From a checkpoint of a small mixture-of-experts model trained on Wikipedia: 2 picks a token, 4628 steps.
Below are experts of layer 4 (counted from 0) of a mixture-of-experts language model. Rows are named router (the router's row for the expert), gate (a neuron's input weights, with its number), up (a neuron's input weights, with its number), down (a neuron's output weights, with its number) and show model dimensions 96-191. Each number is 128 + 24 x the weight over its row's rms, rounded and kept within 0 to 255. Numbers have three digits each.
After each expert's rows: "comes after" lists some tokens at least twice as common just before its tokens as in all text. This comes from a sample of Wikipedia text that the model never trained on. Tokens count by the router's weight.

# expert 21
router:098146164128144139177103103128104151115150153127137074121134157123109165154149134162135120149069115173128120097152131159153133143095127149147137120118085118099148122105144132147129140135114142157103143079123188088149164146128119137112097119114120147084118095138116119123180129099134097118
gate0:112114125124149090123139139085138097181111121160116130114168091130131143115126084157143117138141124157141148127122116088132131185133171118145094143133087119150128137114144097142108087140193140111134137128134126139106143174090110147165124113138144118091140156120144127110128131120161140174
up0:122159144122108129117133143107138112106147127151124141096117117090108117166133083151149103135121116137156116095131138108160135115169113123115141140111139107177111139105096122153102089131147136156078128111101127147076144128132117127123127110150182138076094093132136112085164133099144117138
down0:150140160105146101129113100129134191123128146131115125111082136155110127140176150164152165139157107138098144094142124118143095099130151165123157143140125136120160146125144099089098120142152103131127097098133113164177129131143152084098118168128145120145115113115127101156198139158116144078
gate1:097145165120060111144109144143130117084145102140123149085164115105099126123126148133138155116125113175092132130114123134119184125154127165095141128110147127083124120130124141115149135112147145112119150124091124108089152131114123148129107118131097169111119089147124151121132100164106120183
up1:154098152108096122096121091130135136063103146131151124104133149127161134114144143123139149136124118187136084119137132120114136126113146145143135141160102082142135124082138145119130160157175127118133096136163119155093136115132125122124182164141154100165137135192125132095095085130139119113
down1:081120092116135130122116155124134107140110129120141108129144140158085159141086157151100111151115146157135144093088146133137100162110147117175143172128114117142117151067130143183086168146154112168152131115144156127108115160183132140114141129084117160165147122123173125137076131131171133090
gate2:120125126125136127128102139115136122099103160132184097076126138121105110072150131109167136150157118137137110112161124089098129175136126114137106114160140165178133129126135137115099125164153088122123140091113182124108106113152141111117125139136133155189114183134084167101138117114123113151
up2:130131166160145113097154130113115117127154138160159115145082105066137101083132129104168099156149119138139128141142114110128152111148098141154153133138107110134170144137120108119136096152100103134154142073155122168111113125128144088149125098124125157128099117139106132177138140175164118122
down2:118100099163135139137139142135120138144156129122179138121032090073128112139121112121144070151172156134142193123082095170132106123149122102133122142132162145145144150143118093118112106131147102122128124144167110125106155161143135110139141136126130147110124138133142108130128092178174124118
gate3:123124113129190158136133110126108142119173123129128124125088133088114127123128148142074128100125115129149107131132133129156120137128125139155129149130101156124143146114161130101128143147152115138146105135135106157102158120181128146134159088137084148131097180123077182151092150100116119113
up3:163131106128141162146102157107149117146171127127101145096176138094126110140163142097115101141120121170172093145130124109101164128150115118124100109104113116124130122103103091116137142153127119105144113123096110145094103118067114116104130086113130096169171140098103094103126105142163151083
down3:152089096125173134116103115180112175128171140137075153109133174116108116168171118165116125090099123130149111157153124144088136116133134156103124157172128124078151104078109151103132134182130136133146100187097128140127125106104136141120143109124119099146117112108112113140109132110149136142
gate4:163132094130125094155091173115139144085120147121093129137090080116147152108120096120126130133138111132067092088136129148155157126091121137091136126076134156127106121124138122118135128118118161173112102121152105152117121141141072121105142155146161136115154110134111150131124114124123126141
up4:139106169113122075162129123142160106116105139122099113124147101138143131158172106128138134169146156103094169146097166112128117150144099143132120120119167116094144138146063133114132172125135128129123166053123127111128133148095115102157092112095147098173090091138146111114144148113122105110
down4:072133138140147143152132139145136097114139169168183113132119120162108133131154106131129081112138134161123132103146138105155146137144099153162098142154111103114123109158119147107102140149131088133077144145114127110128129098159145117146133139127110126148138105066129151135089159064186103095
gate5:129188139149117129149102114153127138090094174156121108108180178104136151148145147119139148109136099175125106143185147144167119111103114125125069132137159115115098110146149147138107153099114151157098068128098115115122110123124113118141156110128123133121124163142133091131112137163102141133
up5:137100135136168136143119113157131138133166133114084070138098113131161114124120074134099136139126098128083147120149107156128119137164101121133178140093107125090159153119110126113115100114138117102129139154140157104121159117089111101154076110139077118124115129146162132132111122124141138113
down5:131130112161101134107187091128104065145150065104174163107095132175110147068115142175098129120116105110145139160092101125062151174153124147136132149071124134170116116103116151091116090139148104126173136156134121120152127076103135146111121149095162122108151137112132148159102136132126117112
gate6:114151122130180154168122125167116119121136156098126140159119141145163127119131128105112146128043095135131159094116119090128102136123163154128141085129131132107122138154131140134179155134072115150145137104099087129109162154134109165125091130110174136126116151113102123118127162186171147107
up6:111151131107121160136159138129126122062093096110108122116137103174095154103119136151171121072101139176137142131092147113134122141124172107157141089134128118147120135118097133134109108074087139097107140094157149080137146125142156153116119123114167152139140092095148138141154119117131105092
down6:130151096123152119120109131137145116109114143184144112080131120170119079111145133135119109109168104147055121159127095095126173165123131108140114128147127166133081163103132100136141125155148177136129093122129101114130152100131190128121122114130101133127123122129141123176118168158134113102
comes after: " of", " in", " to", " for", " with", " at"

# expert 30
router:116126146127120151123094096124099182102137115154141148138130126110111151130091107137104118165128090161097124096113141150123145200084127098126135128102161100134159129124133104113143128113103127128137114163111131147113122113118104154163141129107119120066088088167115154165144120144126085114
gate0:104162131152116169128128145126116111153116115112156110148085136101135115144120163164169118166117127153112135111163094121107135146115101112087131119112141124122118146168098143112154150126142137099153143097129142068118133152123117155099105118078085138113100115137122105094122121160146167139
up0:148076136146158166079133116121095100155123119163166150121112131091153109135138163076149100121118123198108143102117176158115115155099149109106117108148132140154122126109136121137140127083118139157151126118159136123151119142129127144093133199131141129152142127096146104147141156124168124101
down0:121113125138116150096115144132148143149137106097106108121168131129175168147099097147124125120162156146096157134127131132147141119153120096122129090095111150154110104122166118138106165179103181145163112152169153123158150098122130117124126077110181124129128126111143145137158121125106149134
gate1:127146123144127143175117159124142167112123099130149148121131123127145130086079119129128128127146135130097165135122108114144094136102147153144133118142116144178131160105111107155131159151123103139129130079100126104139119109099100144098092124140125120105140117152155153135125123102138141161
up1:098129145141117106117149139166116159135129146138103108109122134104121146142115133098138120101116146118077123128150173146127136130148113152092114122129149134091088120132126159148096131144111159134123129130149141148114176110101148134176113087109148110154114159169147126130126188125131174122
down1:116154142101094108179112090140143169110131135109117130111167146158167163128134178124086145112138182166118116122143089142093116141097159117107153124122086159090134139076101122152118112172143114109141120110127149120101152081127107107132118147132145142136134164118097122127133134109126129157
gate2:163189171117087143072123122154117196101137117157136105131132135107103142102094139126112114109124125100134156105141106161157160170116155158139172105137104140122088150080161121135146117105115176122168116117121091105105164148120136124144118114126147103108124133143160089156093144102138137124
up2:130150181148123141113144133128144117155120146141116122139126132100152145171112124160127110145129152122122102100177130135129124103129125113141146129075116118105116161120153058121136123138112141149155082118108142131143149152080100098134120095134099129111133114098175086161065113142137141100
down2:135125132167083087141150123134142143121173133121113118121188113136136151118090158146131089114122104145131136085153138152113115160084123134151115113167139100151117164093134123137164073105132136182169172164117121083110135108158112133180144148159097132119082108123119138114140144156116125115
gate3:116084146087083140114148147112171136172141092132165113112114169078148167155096133145144139146144143133151170114117131117076139160133117118093106125128171079109139152125121127132101148095129125115131166136132128153142141097099155091125145171150153171131103140120136134112123114130190166124
up3:144099158109122148061127120124158141131148093149140087097125159124108131144093122137138121110136098126093137126161125130111085130130072147100123112142115109164123128092130111130139156112125154108139120133165142160116087152142179070144165103167145116144136112123106150120118072131128105124
down3:125119121161105104050124167157138124103119136083148119146097105129158171116134124105105153127160119132085160178146132128132135157171091144135126136112118112144138137115131116144102107112126170134158104103165111185137097150124137112143101141114156177122134117147103102140100138156115148143
gate4:106144130142159127126114198171136124156050123122159165130134146136109156145117136132137114116087184167129154102142118149135097103167125087083102178154101130124127130098147103147144110141115111175105088139175128128114134101101135122136117133118114077123133168142069124135147129157141088123
up4:134121167099109173121127136153119128121130118079093133140070122110131132142121180133162155114164170081162103117112120142077143132151147143154119164134132105124087119108117115169103113099100136135050092102101130095133149148130114099127158102157130127150126116138085113149119152116136153114
down4:160135126152163125113137128124132115133150161147116123166138122107151118124103145150123132143143171115094119143114122118111146134114131167121113140121154135138104141088144166098112115121119172165153079133137131129126126141103139119131111127152141143203090103087136118117152095119098099131
gate5:156140120103098132129128129125097146111119134113152140116147111094116163146138136170118150130145153153124154151156162082133154116108095119135182115090165124117129125101137064117140085089165110176161148150114131119109098177114113097156136166129141132118163098111115112146102125127130109129
up5:120108176136145111106124111149146127150141124136114123122140099151099111109101133123129123129117105099117117083136110122129151170137159146113124162154106108122090148174153152142120198161119098097127132126146127119105189124153169118134115069088099086127131167111132144107175112135074162141
down5:146110162119147128125144141122146125098135133103113131110133097120150108116092150112072102112116108097168110089074104113144127106132114135106128094096130129156140095135168133138135124129148136170127164140109139107122179123128178170126133154160157115122146152125120125122143107117131166146
gate6:125150125116116155130121119106137108202144081110100108145111127161154164154112161147108110159112131120130161066156144147097134151130167131075157167108135169157140120108126126151175151102134131141147152165079084146154114127123117084091155150110141165107091138174138086099156152144104135089
up6:159096131126126144129125098153100107126092141142149127116103115117106107131139120083169089086140135124129085158130144076151132145115140153150089080154105097134094116125092189159146133136117095126130123072177130144129128139116167110159129092126117126091118129136098058112121105114144119159
down6:089157149167153141160131097145120107128136176141119139132114120148121159139127144109130105112112140152153173127109119168138111093100116086123103137111103118122119152147104105093123174109116138133097137151109114170156100124150153134134128083128130091165085147118081106087150145116155100119
comes after: " ", "\n", " 0", ")", " 1", " 2"

# expert 2
router:114134137127132133160146146109148124128147097129129120108152106110108137099089144148118141150097112142103120137129162063099130149105137117107115090122165122141148100118134153138117098149126142116079084122125179083088091130152117140142074148135093125107117150155079138125121121102172120161
gate0:093136123112121132159122108128135117127148174131125143098119119134150121110140127114097141118094195106109147136105128092177145136154099110148094125165175127115170126159137128138151138122146140149130115138105104135173098163150141138097133125185085151109104146159162179103093125103147105119
up0:157138091153093147135144156146114147101130122114136114127134145153124125120143103174120117180107107152088116151172082135095135160124159153148113130130089092144096154062088131144131118147137106158142150122164125131100128147110126175137119135132176098112152129159084087116178137096144155108
down0:110136139039139148095094131118141163107144158134114163087108149131126143137119118128141116092110161145183131130105159127139103136111163087186152097100152113138098129116141117115130119139152120120102106138147099124158105115099149162158077109127080137121063113141173160101167107157169115098
gate1:072125115098071096113149105146123121093113115115144099111119129109133130151136091121128064122096152118127126078128123132142107166146149095095147108122145141146143150147107167159126178111103143091110135106154138130157144131149107179110129129129123121137153104114139144131120134123142160124
up1:110136107137124115110120126082130151132125109135110110139168123133135117101125181122124132139148132118121106166122122152112122147112114105140099153123137092130107130097117106096129108174112109145182112117123116133144122089113162054153124103134112132127132099138097138140105103108131115165
down1:120155112131126146120166130129115143100104066080124136090103155170102166174124136125133108104115143162119142123069098082096147131144126127143145171079117089075114162157102143126140096115160119136115078129138171108151127116104142140127105132106125148141143142133129138108096141112104107105
gate2:104136081123131091084080140104143113167120099147155120141114155094066149102133124163113168127128143146149112098139158122108149120096116082147128115128118133160113121162129120150117099104118146126125136116129178088101127119133116117116144132117110155137124090144168098144165190117142124098
up2:103160104166139125144100159124143135144123115148130151137078119156087121144133150121187136129154102103105104139122119097108149153069142126111107074139116136141092137112097134115127095067112140135133161110155094133091101123122104138132163125111127138164160123112158163110123183089140122124
down2:114122095184150131143104151108123081131094144158159147166126156120090135103110147172157107155126105133123121154121120140107118170136127164141153067117091101155101097117140118108172100108157085147104105148114112149134101144122105140146113116119105139128121103122118165181100106099095082156
gate3:130133120097118104104122147076150158126123140115121131156114112150146107127136169108145150147111091124103134138138140108110140117111114113133126131150170093123133127138162105107161168092139159122122106148145075105127096155120125129154136150120104119144100158127110113171146141138126128103
up3:145150159096086126166156167017114157119149098160124134115150123107107083128163133139136104115160148100094114145142118150150181105084102121148132125129145138141129170120127123124127179089125131154135126121070133125164152134143141103114089140144133113139134147060117078155131122159128132134
down3:118155127164096115157146076156113113131155081137105090135135126128119140129125083140151128165121116134187118084098139134193136152155122106102098067123116158143120143122109145097134148130124107120127109098108122145122117158129112111167128091133126124136139082139075162126090137122154122085
gate4:108138158076080135126166089143096166145150101135123123148142157128124087144137133138086134128114087121124128146100115135161163109135125142101134116172142133144142124115139177094096132093120162142117097131151096130112127148140129100121126128069079164119151142118105105123128094127118132156
up4:150137128137172112137086173102147100119101140121127100086099106125114146108151155111128125083122160111156158126129144107123118192084108123141132122110102128116103151163114104141144118157109138115128161090112143153144122107118147151104144094166120083127119172160157141125143147148149116126
down4:099166127112206124127088095128110164114127141112121113096154139104095164170119080109123113136111156154135140128161091138117127113134134117128127124094160123132094135136135144148106107113127103160079105119118154161119129086147096083089140126139106093110139170140137079100100103133124131146
gate5:098108108104117136108141147112113127116132130125203176153124105152134162128142105147132114137121121145135124082114113086123075119161140122102162098144144089132142148134094120182117090098134124134143085134135098151152098133146091148122113109141149144154088153163117123136137118112134107119
up5:128153120112102190101158064158081072101117098124153162158127128087147149121121152095143129166121142145135109130143128064130144136133132105105130104136149135162147134115150135143129128125142135117125078109131117168163119140113120132148119098129114136164111161164138118133083158103109125131
down5:142131164174145156136138171132180114142082127099112123131095095187137135174147135126122111122133085106159080127113097119160105107148123137161088150170073149156138129135119107159138118129164117126095127115157080105149146122102154128116122138117135141111132117145154140154139094109130107165
gate6:175136170130131098112151194077161156092144111151150090134134136128154141084122118127137155099147108128136140186137114112100154129115107149129123126098104116149099076131114104104158147143144143133134086092120156126122132139119095112131136131105111120101120117132101144136167147124103135147
up6:110086144124132140099130107110139164160118161151126106114101112094086108126122159142135113141130135120147095106087100089105151111084117120166065156114133141106099124096119204113099133123151130155154150120120106171078112103129100164157137138174135148130112106111099097139129104150125113167
down6:131100143146146116145158118143166129131127125144134111080146098127126068133150140098097139108091102127118140135063122071174138129137139123161118124114146105086135127082130127140107110116137133142159177125156101114097115182106121150140113131177093142122106131145113129164119105139116097152
comes after: "\n", " |", ".", " =", "==", " =="

# expert 17
router:119122138110139103153118126123132118108114125135157128140122135117077145143083162130076143133090108147117115130124095137089174149111129135164135151111113101097124141123161097139149124137144124138119110153113132139078124168087096134124143130172163109097135117179102144115157100100130133150
gate0:138143196105159082173116124096162077143131117130105115152121177124132122137088113137097144158156113126154120158164086126129149133136129137113086149114142137099142155126118114149104173177135144117119105123102111105086117114141136108153116118142118089140158128142120117110151111131102159159
up0:150125098122106111132120118093120076107122133135146104085155127133103110110128077150089158096159116165164132133126130125127154140120109117106137205151137177106144152117140101169091168173140140123139098107112150102112121147096110096140114127143106129069085155133142113067153138145121111111
down0:133106122117106114124088140129115127123167176142170090185137135112119189108162118099128120135108149135116151122099123153146103112148111133123155140125091136175132106116149106103146159131105169136112145125145116097097158097110108127100120143157135125153106153130090117100136096120141091104
gate1:140125107130097091134162100113122124127077130130144158118133104104102100126138130119129180135120128082147096098156132083105162143147125120120112129123123093094119130086155128131122088140167136135120136122106135142140120101116132121106135117161127122128153161130103152124130141156099085114
up1:100129172098136175053131102124117134129172117137136079147107154156160109122132093116135077144154102151176118093138133179162070147171125137155128113128135118181159058133144125148091122130099178113121142104133121086132134143085145136139114136125100125128103087135138150125134129152157136085
down1:121161156153124090109150116100112131152138150127120124114174113109106112155148115123149104114128094112136100103138149137120104122110129113113144180125125183127155127149103153142114141119101108109143086125137085192147148167096116148124113163149145108160116128151132075171117108067155165134
gate2:117115151144162132090187106113157145135124138143138126139155123141132114115130137141099125090113116105166135115164141125096121110128116148131117124180181126103090127140131156156099115100136099153125097155099105141116087118105135116128140116149124104144164108193102090128135128116151101149
up2:143121144106123173129146150137122104080114156129099142125129153119113116165096108140130133187130141113167095095123145138112164166132116113155108099164130144116103120132159094131093135117141077118094098095111160133102096100117118133114135164134150137100142124140098127134158113089128119146
down2:122124152113127164120156119094150097130111146117094120171130112143160124119145131145147138166147123124134159080169155122090155137130142174111183153134101124117105109153112142129136119124137097122122170128125124121151069100147170091139142137130153107134135175140124130136156114121123141141
gate3:098127098127135138192136163092156140125119158082095160126086160124080145112076129118147127101103121086123122117113122143107184187148155110111127152112158100133133110112130178142177138131143063122153121158127141125102135103130097110104114120121132109147165130118096118151110133127097157161
up3:138149153157116116078114133125155119109116108098104171127126141140139165124144151141117125123120148142162082111162130144140085111150121133119131150155126091107139102122140100157146141146191122163140155096110118110122117137111129158094137111140128156090184157118146146121125117176120121151
down3:110135134168105108141155176147104112140155174123116162156127163163123128102150108143113092175138120123150101137092131189134131164146154128132152151129097118126143142108088093161116157123146147091164107107109163137114118141099128133161128140115122109154077083101122128145127122157102143119
gate4:123133106122098127133143127146128122075088112158148129113131114129114134087134156110131145132095128140131119152130133134155172101105154129116181163140115114168174144149105176138073119155092149158085084120119150116101141149082133122115187108166132133104121077130124107122132095101118139148
up4:118108175106097100090126093107123097124139089094143162134130131104096156100096142128112162134153129104125132108140138130134119111144098113095141120131132146143112156143132115099106132122169099171134141160107114148138088107217082094135122150120115171110125129079146120065142143118094127099
down4:111144132125133096130106099117148124134133161141170105126126128141133140095110134065150092146119172114116081137149114154091136135128134136164134107133112150104144104125143139132156126130074111138139153157115138168082102163072121105115109131159152118135121194171101124111156133086126139200
gate5:135127086094162128084094117135130134101120141151151149155149079124085113108091104121157109148105119145127124160141151148125146109123121130084115154095149083140075096171118102095107121154102109116144143118136122094140140112189131107129108133175097140143133120176117081095073093157105141140
up5:108098098143090112123130124116181095169114142128104086158121181095157167117154138119159113119130121090102118119128118135156129147139118179124131120165124148130115158113139137113128119067133093126111091178099117118132108140089154093128125161119121147126078142124135126128131122151149130139
down5:124131142132120141110130133163090115110128141174126107102136170121110137110129141159106101152136122118106131142127092123145175119129151153097089096174082123121145116116123133136136152106120176144096132141128148100170134094165149141072124125120106093134093127131117137133160119137106163135
gate6:139141145106126156119145103156171138119082133163136159116111135113142077109097131142115125132120111113126122117122090127109119116128146126141159138149140102105130126096168139138129143145156123102142124118092066154069142127105102131121113099148146106095127143169115118145144165131122135152
up6:124143131141139156170106137161139130113120092177109109150122117123146135131139125085138123085129171099142118100084145082103132123135112148154056137090108125148111149136126132133091138128152132136157139131104160094142129134107131183099092146125145106092146126160123122133108159128108145160
down6:100107114117142088150163132143120181108095131124158171128189139153102126122156118113129134136113104100130087112112128158126113121097141145147106160157117140133120113104164151136136133183146113150135175138124110162159155150166078164107157086116137167133168140109160124134177138138070146114
comes after: " |", "|", " ", "-", " 0", ";"

# expert 1
router:108149084105139110113142117173131132089147097135128091097159156141119165150103185111123121111120130165104102131141156108140131112141146145120116115130163090125124098144115098116158116161130106144123157100114141116147106103164122152104138125137099110111109145173112119126162111158151145116
gate0:119147110130127105164129137104115179161099117112151169102103121118133121110155164098140110123104101117105134115124139098109136154100197086101142105133135120129113148125151105106114150166132127134155142083141113143121146130117118132121110144149066099136157144118135173143140103172132127131
up0:106146168140112123164156144115114164129097114114156135107129109137153108077146174128171110122133132157121146126143097081115129123102158131112129148115114124092171140110156126106147176118133141135128143107162125154124163111117113167128087137137099094128173110137117125125146164175177119130
down0:162139132179128108148126113138161130116130169134136154076088151137076068091119127122158112153153110098144108163158152138118111117144136130111114145155118150141091142124112105178141163133132078103124125117149140124150085141171098099135128140092140137120102129135101123101122132174128128132
gate1:138145120134171126160172124117119136128114147153111118118121125090132099123142112118085144133157129064159118115140143096117148108141137130059145123098108163127174120069119099120149144152105141176098095153128168141085159119119128160106135120105155162142104129136120116092154129112128111150
up1:138130107148127129123124092147088097079162135101118094163127135109125131098136142174058124105153107148177153125134100102116158139158145135158118107131137100132156111095113120126155136123137116109099137128163121151128077118115124163145145154097086155093106164152123095147132115145103149161
down1:147105128148098137128140076152156128153125131120115117136136136135130120140125112145132124144129098098154175178155137156191122135168146121131144173105139115120102156084127107155114090115093099148090133149108133187090130139092158124139097125124136119149151145164173165125181146123140127119
gate2:127143135135103125060114154123123146168154147130127149123112126131156150152067111144116147130144132146102145163122102078102134136102125127083077163110163089140114117107098082150132127164127144141124140114181116070127151118088157131116145106112169117146115138111135084133158109125159120098
up2:093145126085139186134142149143127144160152140159117148110130135152146132114150172108101152139159138137135106173153166138088151116103126103067138159117118147152120105127159124101124079080128132163111110118088132088156101152140151120105105129142116062162104082120142155092119164138105101112
down2:114123131111101161122135153147137128113100169120118111149145146115091070119138122115120165102120130131147160102117153135101105150148134144129140113136129126126168118095122112143130158098101111077124115150087116116151157130096117116100166140152108094168066115092138109141145119127115095170
gate3:120114118136122140128120139114105107121163100117102129110124156135093144116071131147137112120147122155087150109172129097155110133099127134160138117174111085107134086071135135111117137145074151131124163106136107094122125170163122145148099171121140110148073107122075118147136087128169117133
up3:152130127114116163073101171139085121114150128104075112145149134167117146122068123123137133115144148162112132163161113138170123156091122128118133142160156114076120127117141150132123112139118119142169142124140113104108158136132133136164142128115100128140101140130119091148109113133152109086
down3:123143090120138153094124130133112123140123107120132133134160099130118140100114131100161135123128169111105143131093117124073101121080123108133092199112135162140122077150135143082111115158118062160164159089115167152122156140143159108138145120133120181111141107151127120159084162133152113149
gate4:166097148117126136138169143131122168135102110203120114121131142090105132183130140134119139101132141113092108133079165116151124088108150141118125088132121118184094111100137096169106108134137138126109157092125120141103125154137115144119127127139102118172107164129150152107111137134143115175
up4:153136167142115136129148145130133164179131115160163112168068134087069143104134112136144120106116094108138128133135140119105135164141113160117118143118152156136132143139163143064140143154156183098129120103085125124129122143090122147123129138145133145165170119097101108141129132128133094153
down4:120112134081143127126146130150148178146110135140151087127106137129087167168140166090120113108117107078142118155129083117132167160088123133120107078158141148139113132131159134118135142133124122128142134093130144127138108142185110111166134126116151161120117116144111117080164156135134129102
gate5:106097100116158134113117168165114124142144106110162145123099080130110146087118116138109123149116146152155174137135134105146094129114176098118165130130103150104146157113145104138118114126119120162115124152178070141106126090138134122171154164116114109169119106112092122131174125131134099111
up5:109116143166164082091141116090136160153115062154088123105099123126110086151118097111138108131157090150107116106107113098156118137104125108132120131112119111143124146077151134108116141173179114117124127133154147135118141171137161104089108145114106126129186159124143156140142134134111116153
down5:108131114140127116141145133126084185108137134126093134134140137108120139142140111111109132198099065105109128170160124174101119122127107106122163109136120133078099135102129172128128163199124126154128141156112111103121172172154157155115121134117106129120130124135102084109144098097117131166
gate6:074136082156118116110122114077120183086114101129110151136124116132095147146081169127098167094134103152123120130140141162118163129125119135123163152131119110141080104110132133131092125130104156123121174135103113129054134139145123173147124152132124075127142164149134073142117152146138129129
up6:103158126154120125126177092081150151137129139125123105134141168169087094151125086137141126108084133110099143192126091140144159114103116107138135103125118093155141142141070115153143135122146140127151151155126110113126149137106111132147120106114135131100160132138125123115157153142110128178
down6:141151115111099130159128103157084151162136065137161138122102106115092097141099150139138152140134116159059124112124119124142103093129094086120137103108156099129113199133135138138123112119155115128097142121107131155195110142086100142123150128097146146123164138149202126085100148132123151096
comes after: "\n", "S", "I", "E", " A", "C"

# expert 28
router:062148134110133076139132125153123129132158115133130127108109150161138145143137146127110124152104114127088109120129146076139117167121120102130121103106101067131101118118145116125139118127158154125138112085126144121143156150150112131173132116147120139143127170137149156117062111100144126176
gate0:117108083143134142142144118122117119111141140123119116131054132094149139161139108168142131096161142115101128116102119091129156128158101108181153073112114142128126117091103164087098112151147179134169130139112164133149148098147104181160125119093102146121145098165107149136081152142123095127
up0:120131131120104147112168129097111118117140113124175152111096156142102145104113135146161138102120103119134094134150105133143143087111116098132154131132097130107148150171105140096158143157147115175143095078097136103164116133106142110102081149071171145128138110099156101097092121131187157133
down0:106084123126144163121160074122108154127107109127128122098146130144127124159163114119097116075127128124141138112087111166093131165059136138153119084139124139125116147120114117122151121137138135155129125150134085157159102165102112159140104109132123106152113105119107128120102153140132136113
gate1:146085137132143135105172102138105108123142114112119098138101125118152132152146132176093129138167161196174135163126074164129146130135160112170158110099137099129190116128151120131126142090114166084111135086148159114176108111134129090179117114161086143129135116130137139119111106110129107131
up1:172091173116159096107147194128145107130131156154137106138133139117130101097138104114150127122109120139119154185151131160136114139100095138071148140122156121133108099140124117096126155148110130133116119124138117129120143145082173121095092117143162140111143118120119119097157110106121093102
down1:115132163121147134105141156125131110136134133145152155129121139137105177131068127088120105093069148109139103111135132100125128105118157116108053119145122127142175123103117139145109114147134107139159073116131085128101128127097113130111168096096139126135128138127126115129109110168127197153
gate2:134155129155137137147124117115134118176159126138143113156123108144110140096158160134134085149140123102121141163137085094133149121104111135105107130092098070126109118132110102167138123080159138147120126118139159120123138112096123117152144093104134115134134104164126148134135092113086142148
up2:097178143142107126173153122141140144146126117170113113147117113160138160112137129097128127114082069150123147163142071134115155113119142131163127097130141133134092142121093087131106158137129090110141153119110140129162116120120132106080084112131165164106104102095094137091121137141133142113
down2:108142094148154117085133137148148103118143097111132099114094103121102091112115127139125141127153135095136127144206124133132130148183160113163168133124100116125129073153077137198129126131149129122132166118136160110117146164121152177126142108152130129141131146130122163174136114111154120089
gate3:182094127151178110122122120120110124142145110134160136155087128118129148143126120060138139187090115105089104135133136070138113133132123105172156129140167130121116111158108115107129128143112110122149119129156105136099135120103150150089120142110106142118135164100138145161097120120146131168
up3:136134164176073130129084107102143097136133127098155150123090162138125118113142101121144141104128114150135110119151149120092162166093142151139114139162088119120136150125140110120133106129129185132117107155141182123112120137103101106158147169137129127091120201106111131135126152127120120133
down3:113162166118118149111165132138123136125095121122107103139109137159082132095144146122101136112129161160137131139093075118153171097123083150115105063106133137155172150120113164127081139062157132185090119113126102118138111118095124136141102146130096128148138123120145147127142140124099180074
gate4:124116152131153138121114122178100116140129136109138135123122111148155157109141154131113134106154117114085158163146138090160111166141132075132125083093122143113087158114096182123162128126133140106087135102143103121153083125135111112154132101104107124112119097159179112156094138106138136158
up4:184098147120128066078147144102123169118152112160161116106138156152093139088151137132171151110179178154138130168110124139084117079172133184133139165126155132151141097126138127106122120091113101130137143125127138140128109131159158130112148113154142125163098100157137114095114155117137092124
down4:113128118141111124132181126112139123166119139132122132070181117090156124118141162101167122114154127085164109104168128133123101108115103100126100111099154144073110115092136145145127112153120096132114139131144131093099153159114111181159152138135107088110139111139120109133177131145133156131
gate5:155132108100158134116143138103119124120128089169122116130141150131134129135148162119130129125134160161134120102083167104084125122130142108146129129099160144111097107132130169147118125146104085125140116095120195120169057191113115109136085102084146113120125145111135159102148169149119121129
up5:079112150110131098157123117116147109120153148130122122113129159134123076103117108132123094134122125128108106116111150118123139184103128172137126131119106138127146154095118116109138144162122144132118125163104143101179072139110103121153156162114077102114135179140133142182139132132126088141
down5:147124113106135137106107116117176115141158141137150101133147121145125105133140119118135124140101129181125116087124126119149104117165115121073102144157059138083160123139107128114157116139127141087110134163173090144153139084127152121141130136126125106189115085161127121176165117174072126157
gate6:126164184108135132149121149101112135129214130115116128150104126164132113137105156124117144166134156093175153115138111114110157132125129094113083141109117143086138174143154098134102143121170104127097154087174113094103169122071144165093109154107107080111097126115150136121139124118113075130
up6:123129132080135121115198126122098106139175118138134154154114166151119095155132143170061145142131143116125158118121127140115111145123122149137153084096141163154080141151124099132113122116147110120124132107154129108130155139117153144103142119148108157117093139145153126162143173124123126115
down6:106117132146110149115142138073130133109126147134164131149130111189119121145146149106138144130131154098142142086101151164103125081146201108154122114123143177165148072153101120124163117133102087155153135135141132106144097141157156082126141129163125097115131129145138125137151131121123109140
comes after: " |", " the", "-", " of", ":", "|"